python train.py --n_layer=12 --d_expert=64 --d_shared_expert=0 --activation="reglu" --normalize_top_k=true --balance_bias=false --router_bias=true --tie_embeddings="early" --optimizer="soap_variant" --lr=0.00301 --train_tokens=447100000 --dataset="wikipedia_en"
Below are experts of layer 2 (counted from 0) of a mixture-of-experts language model. Rows are named router (the router's row for the expert), gate (a neuron's input weights, with its number), up (a neuron's input weights, with its number), down (a neuron's output weights, with its number) and show model dimensions 224-279. Each number is 128 + 32 x the weight over its row's rms, rounded and kept within 0 to 255. Numbers have three digits each.
After each expert's rows: "comes before" lists some tokens at least twice as common just after its tokens as in all text; "comes after" lists some tokens at least twice as common just before its tokens as in all text. This comes from a sample of Wikipedia text that the model never trained on. Tokens count by the router's weight.

# expert 19
router:153058104116107067163140127097097169182186143072116115120137188141205119137142154124135154210136148160098129146138095126166163111141131120110072126122092138143127130078
gate0:111123132185143103127143085180163033168174055110216132110114110154112140119152106105097123111114116115150163134121137104128143132178135120135132072136107188152159140091
up0:074111122111181169142169149116154157155092108126103125173155136157167110180092146166114101123081126074131069185163143121094119129074140107065067131160139133083134153106
down0:131059119091139089121126138090126107134166178151122139098119184059192093138150163179149164219137087126093089131190118111096132107092139162082098146075074096123141114164
gate1:178150120129111106159166179105082086132143121145092125110118119146102146101110161091079175138127137161110075142187159150063125127104167125150131130128109105124137093135
up1:077187147108165125146141074159135169151132125117128160121081135122084079114131091205099157149155133192143173150143114158134150070167130079184145131092114090133120183118
down1:162107183081146107152154088133117187119118096119147120097110143119114099180074201134137127126144124152128134091184044122180139102126123198090142167150131100133140108112
gate2:160132169106182144180111144152063146118085181123140105133113143099072117172160100159132154133136123162137156154116090154124108165097156134177141128122104101088141111206
up2:161172141123169178132107067123092181103134189150092128116072149125132088143104135180122115101159170140140135161166148154112170099097142144118177179128115110132122141164
down2:154131095143136116140144144152169142150055149153098189120169134097083127114098129204079148119065078143147090137145107140144111123098102170136121089110134132100150129070
gate3:126093145182147131106144095141081114098077129112222137099143109118061116085125144109133135126076174132148130091143152107127127138136106139116157079123101071113142116082
up3:102164104154172158166155133143097217133123164112134149132130197130094189128153089181115133140076084171156138136143159186148096197173089126158120178111104097129112119168
down3:113159171080110131154167134141216075137098155169153133106122096121079210165115155091132146088149141138073104068130141130161136115146099114147154155133065103095164062184
gate4:075123151167129115120134078085078114128165135098170172174126135122175098182216127109133116190141057164089174114186141106183099153121120148150195133132133145154159142093
up4:146138115147126167137089128171139141144149068146157171171156120111070064138157074118125198037140095143126143116168162115116106153118117142130140087153163146130124144153
down4:106040141144077092173142137084067111163117167103124098114130110151151145146076154146046089216131159091151165106165135114143112105125134154129116132133113154175096160071
comes before: " |", ")", "–", ".", ",", ";"
comes after: " |", "–", " (", ",", "|", ":"

# expert 13
router:199112156103089094163135082088100145201157164123133127113186146146148195142044125141102172212115147116140111150131099109165095084147113128122134134115083160217160132130
gate0:163186170089100110094103132133114117129194092098062139181133146120130066154134133087089150141118147066137125114130064154126098098130082087088117118113122108150100161148
up0:144201170155094112132140154149143142152114083097166070109144165155101159172145152101130161153114115165103183145108117055113144125145068121146100120131149149079121116107
down0:097180103128110095090118128133140142104210086158135167137154145127110134161086141130112157102112107114141086139096095171124103131098146075111123115124090137123085166110
gate1:132112182145121196133126155139157133153128145130160153124130114116089118143101116130103151106126096130152162073158167102118143149139131176112095062098126121161118102132
up1:080106104117168084176145105142074109144090099121128152119120147117128107169098146113154181100135136078098134178186180133124147191135151106160105127170165169112145109063
down1:152095115112116098134120145115165081176088156146202151120149135095135131121111079179143157134112162114110131142135101133116107066163113176073114099092123150110152122123
gate2:104106119125101069136144091058153091091114124130188201098164164135063139166138131041117133075112120143142149109087108204131086108141109096176091134144118155158133147103
up2:085166121150163116104124151138122114091105192119104067120070132095074142130186175185166121156147108126118152148151099175143152155102136173126126154118125129141129095100
down2:179116122131138132086155139118148140130146176144168053153090049161160156085090140126174132101117153113127173121121113137144172164109174163078138133091185101118115136059
gate3:112069144131190154093149119098098085167097053169078144154121066130181104087093176147147124121079106091092107155105168166147109123136060153122114037146171123130176102100
up3:149103140174110091137133108150142102135153081143091135136074152125102188159113172132161165192099070139065141171104134113105128122182131114110127135161097133124119153159
down3:085142106159160067082074089161158111135096142167103122098075098176115104139103113115129101055147091127124141132158155112152129128214126114138150189161143146111157101136
gate4:149158163129170166112158163096103145127127152116057206101085155130068182116119163165127188099136145157103163147132146137160086142136141129140132100082130232060173103186
up4:108114137219125087174096136046108140082157124071124163138082085116089144092170100123104101144134110061166134093094198170067142172117120134120130195159146157182075180107
down4:136102161124129088083126071151119103124145122101155148166156136187108126105054144072101133103124117118162132114201172114133086188145161110100167062154149189121083136166
comes before: " |", " of", "–", ")", ";", " years"
comes after: " |", "–", " a", ";", " one", " number"

# expert 15
router:166062133077104161117125152115115139117122160141152095123178152198120166095099164116100164190091191144158118158057128128154182140149154150110125098106126167175173131111
gate0:175049164054104140185162092158143144123085132132144092098099180105087115110094099136098169129115112136066124127075140125121138155119173107157132084093092181132134121183
up0:148134094120080130111150146072124134112146112085108149119150123122169153125102107198112232197188090131186114141098152098154070102104087133110121134188182110123137113183
down0:139136110129140073162120155145084138117103131137109164133208096136150098139104125133111144156139127117142127159148131074100063122180127122105103134133066142140121082152
gate1:104142106138147138190117150126156092158128128070147077128119138114103203109099162102144095124116114211102176125154129091061158134117089122141130078122190128116097138147
up1:118136113099138113134114095124064045188106137133160080140133095102142151140088114194143114175125152164128109104107135087111135170145151133113158097141129080141124133166
down1:173189063117098182123148144184162055094099145119117073169110114132151136122154083144107058095112139107106148067164175155072103094143094172125094201174087116141089098089
gate2:141124132153135190177153111112079154191097166106135074120164120173144164121108181095104138099124146135141171099090146104163160140119152150090181138052118165101154184134
up2:140080165123066121129131165137124138103068090110120137156171085128133119119135076078174088133135137086083133189088167137149108150077114148099129124144156148157147093111
down2:184118135112127132175134188097131087116103140160184120114149155140115144152124179129175151127162186199159132151132036159090107140209161131110140111124128143145095113093
gate3:092102119105121121142132199157159147147132098132159115130154183210096153125136119156115107138127064130110163148152126145129169061125162118055169123070166152117107100138
up3:037134092127118099121173154137130125201109063172099170143140107111137149150132142138135104103200142094135102083150141118196112130183160169139093129171134123152152144142
down3:120137088164137134155136093065111144151134116099074153098147075153137153165094116148122093141100116141193113178126179162130144123110112108153147143122091147110163047143
gate4:122124177138095134153092139130142142111144203134119137070068135210136147078070145086184098128129114158132188146131138127145156150117125157131088146098128095110134118172
up4:112122175090114121137113149141170128145121135114133156158117127154100148135161126111095159093121130110145136120138159180141121108149100148099186072147125149110081155161
down4:162084161170125154084118096117160165156152134180193159130098180134101139190117123114111162157108158124114128085082109169175143086133081152105136143193180094130154131118
comes before: "=", "|", "-", "\n", "\n\n", "See"
comes after: "=", "|", "-", " =", " also", "History"

# expert 22
router:177094169087096147151109095112134098119176250105106125139201174163127122122132173101101140160160160136098150118104133126164159118175153082094119076055105173169149150105
gate0:145134137120150190062083110085117132080102121075201126144150130116150091128208100111129082154050084098078131164129119140110139094104121064123147136157111157171171108162
up0:096142122107114203165120141136148118122107100104137120108131119121141111154151162108148229164180115154135175108114123137100092095141093125116126160130092159144144139138
down0:143137103123123168134141144106089178163135111150204099177100129174110089162136123088165135145141123111160140069123110123128115128123089114142165124155174155139133068117
gate1:102142109146109062145142157091171129129155162116116114109162161113111108171143198108150162147108163118169082122077084134112113178096049094094112097205104126120139161146
up1:138107109095097190142128132100100122166164143164179209184139153181080122194136131115121198134102109098122097047162148104201088083058131153123098185100143161133109072082
down1:163133106113125156063180103089139166146142188095147093164116137095159157125097087123128114154150128118146141128122119109141135124131163128151165173160140128197127139135
gate2:087172124095103110108149139013143173152132150149141134087158103200149133186107103130115191121129138125087116147125106157079082141157135158129137099158085136084132116138
up2:130160139144115120121139133160093172135170107158162094158114130129101102118196129141153090152151135086104084134113160158080120182081124106144163093099151112126100156140
down2:171136152068132123065147195132060150152172090144147103160082112119098103168102095072203159130152115116151141132128085136112143161071141126086136191037173164189134098193
gate3:110126132137095143136137150143112076088103171124116090166125142111165148097164117128130131119157145163099178136127129160122098128120109103095092159113113135168118116096
up3:085127062110165121122142132152114163147102075072112132113125151115132083160101132151162165143088117136123089104092162104189121096132104161152137112113094130154130149169
down3:158118093123128145181125110095163189135169190126191124135046123125141188142132161160111166136093106129138087132146064149112074168107136167131093114129120115100109169125
gate4:125128086147125105111142087097171100168086094102104091068149143188168117129124161194156144114138169175132173118134174167163146189125148052191096101129182096117091140153
up4:127126081202092093138149136088113080097139152120148115137101156157175090114126165145148133142142143189136087137135106123154175158134158091113093072128125116111124091165
down4:165126131156165176071154099179095087102130166126135105115141170139162128155166094137145065085120146095074097092140151126191162086124112140161108086134095148098166106110
comes before: "-", "\n", "|", "  ", " 0", " 1"
comes after: "\n", "  ", ")", " 0", "-", "|"

# expert 24
router:104082090086181094182128113154078127134200188093103108098209127115178163135100167132105174222082179105097182122137074099153158144151200072116131074131180161180151102105
gate0:135176077155080144135125161192094112121109128156113152128147150181148143120119064125179191093125199077106149140145151063094132109105068125142181160173191160080066138140
up0:156118126156134140182091084123128166156143122180073116089122190088075176091137151128062101162211110175151119088118098073100108151138163162118141182126139080150101071091
down0:095186170099093152213104120136116167116133093149084115153077151196169135187110171111143174137140086129146134106187136158118196156120161092129093095130096086133139103113
gate1:078135115138106167129162125141173172113202119131119105145171117182131168166129111149151183127173110112095148137120141127156106110112093125158142110126171144101204153132
up1:145160126141088148122141114112126081143069178135118154158156122092156142103064127144138113145096178101127145097088133169144164129153116117177112154139135151135095118133
down1:165143116161139056130066119131129122097126123097133116126132107103138153161135183191141112111117111136229094132139101138169188171137145135125115153100147165177086112110
gate2:101123135137140108119159135127117131097123125187115112130156166076098137062146082189074170157141108088146166131112104115172176196093090092187151108158151107169087043190
up2:159087159131125098153127112127090178152131131133177076085128151117167106083123177174128151147107134074134203157199182139069155164152113141136142102107178162092135154181
down2:114096190137088130160077110141158139069134126124103155143134156074106148182095080171101146125121153136133130123161116130152094131132163155163113080112110150109075104159
gate3:108081136158075065092122176100091138086150180114139138158131145126138120139081132133132168158078138120112146141129105092106136140124171147170140095163111097067171133124
up3:173097116119164209148145108109179144121121106181105161107126085094159128146128144095133110137128136106113081094093165125174184079146163096096089147103130097146132131126
down3:138172074134101159124068124150108154181117111089109128104126112166051088149095150106077095127126164095191136127131123124094174104165149094126123191091141168192165157123
gate4:129130156119123132072131148099155102120098111118159128136132184127154140119044128183190146157158151168116153171073128141172141193085116105166099189138148103139146123134
up4:182122126075098114139069142100133129154173118113098148130116115108084169150133085117081119113150142128127126073112131144116102078101072092073114112138106152116093071081
down4:122174132145169144138115112147131077144103120124144130158184191118140135166155120058143173139115122127115106086121180153105149037117156159146173088135092095147077156144
comes before: "|", "=", "-", "The", "In", "On"
comes after: ".", "=", " |", ")", "\n\n", " \""

# expert 6
router:095124145124135135118115144131110127130119165116122100142139174118128148087142167145118160152147159134105151164139160078159174115157149160028112119124081153163136133113
gate0:104158132120073110145204119186099056120092160117118156087091119124166185157105082101136089130054118139103146156155127101211162143184130102112081187138120183112124170183
up0:076087120106134131155120122160091119115064092111111112135184160130154131070160093192121140142126106200093190147167133163142131049166099163154140142113149185083123201112
down0:075155094179120059131074134189129050098088114130151141120107131132156225047206164173155084118111139098136082073116144135118145118146088168117144149139107121077163107169
gate1:094141155125100049155144134161091163112098109122164152102083068092182153123101185128149153152131116158124103105196133148160157068133137105208118148088101088108162175124
up1:112120105144076105079171153123150131156150069057115179161121099153157082102103072099154092090094106029127173112165171095138116113120155130119068152136148143129135117135
down1:112112082133115115110123146083139146153131108126118184124121165127139117152103125122137158123095112201129129088146137090104146150151105154164128138122166136120115157159
gate2:120156151152255131092147136184163113079156126155175058093171122129162122091124100104165159117084186106163097121160104102082097150161101135203162085096085098120175115123
up2:093105078121176159170131075150091190123112107146065100157130100145106102094124160133112116181170098134173143174120191151112144142092092146065097137124150146127119138162
down2:110200085121124117170104117146115152194133067162088161072141109167108131146155140181117156073130141097111138162091151164113100150100146104110148107125092091103089156173
gate3:100185129164153099141077155106183102050164096144168131158123136137134071033117095131114138122128124193167123106133157171171146165105089155098137113126122192105174094063
up3:135175138100116148125173170174103087122168078142149094149095118136112093091119124163123081153176073156073153146191164126167132098144126134074169115069133158100131142136
down3:084135129183174117095092133128097101069172118103104123154077174158151104061102178144131071084103103165062078173086133173144101180143108143056103151090083159094104115123
gate4:123128144056135138158166175105083151127178122124173103213152117094118138155148155075152123162153116150127160144106206095145165186135140159092180179049072136108135088151
up4:195153180119128172150098207140088134154112179129112108171148133066153112132146130139071083174120082182123099071107117204084135065165183154059153120108128163144150116126
down4:114163149111176115116117109122139146164116112220087098099154137114136072108109159055121118108122128128160125173116127138098145122156136125113122128100177132120179133179
comes before: "=", ":", "  ", " 1", " 2", " 0"
comes after: "\n\n", "\n", ")", "  ", " /", "See"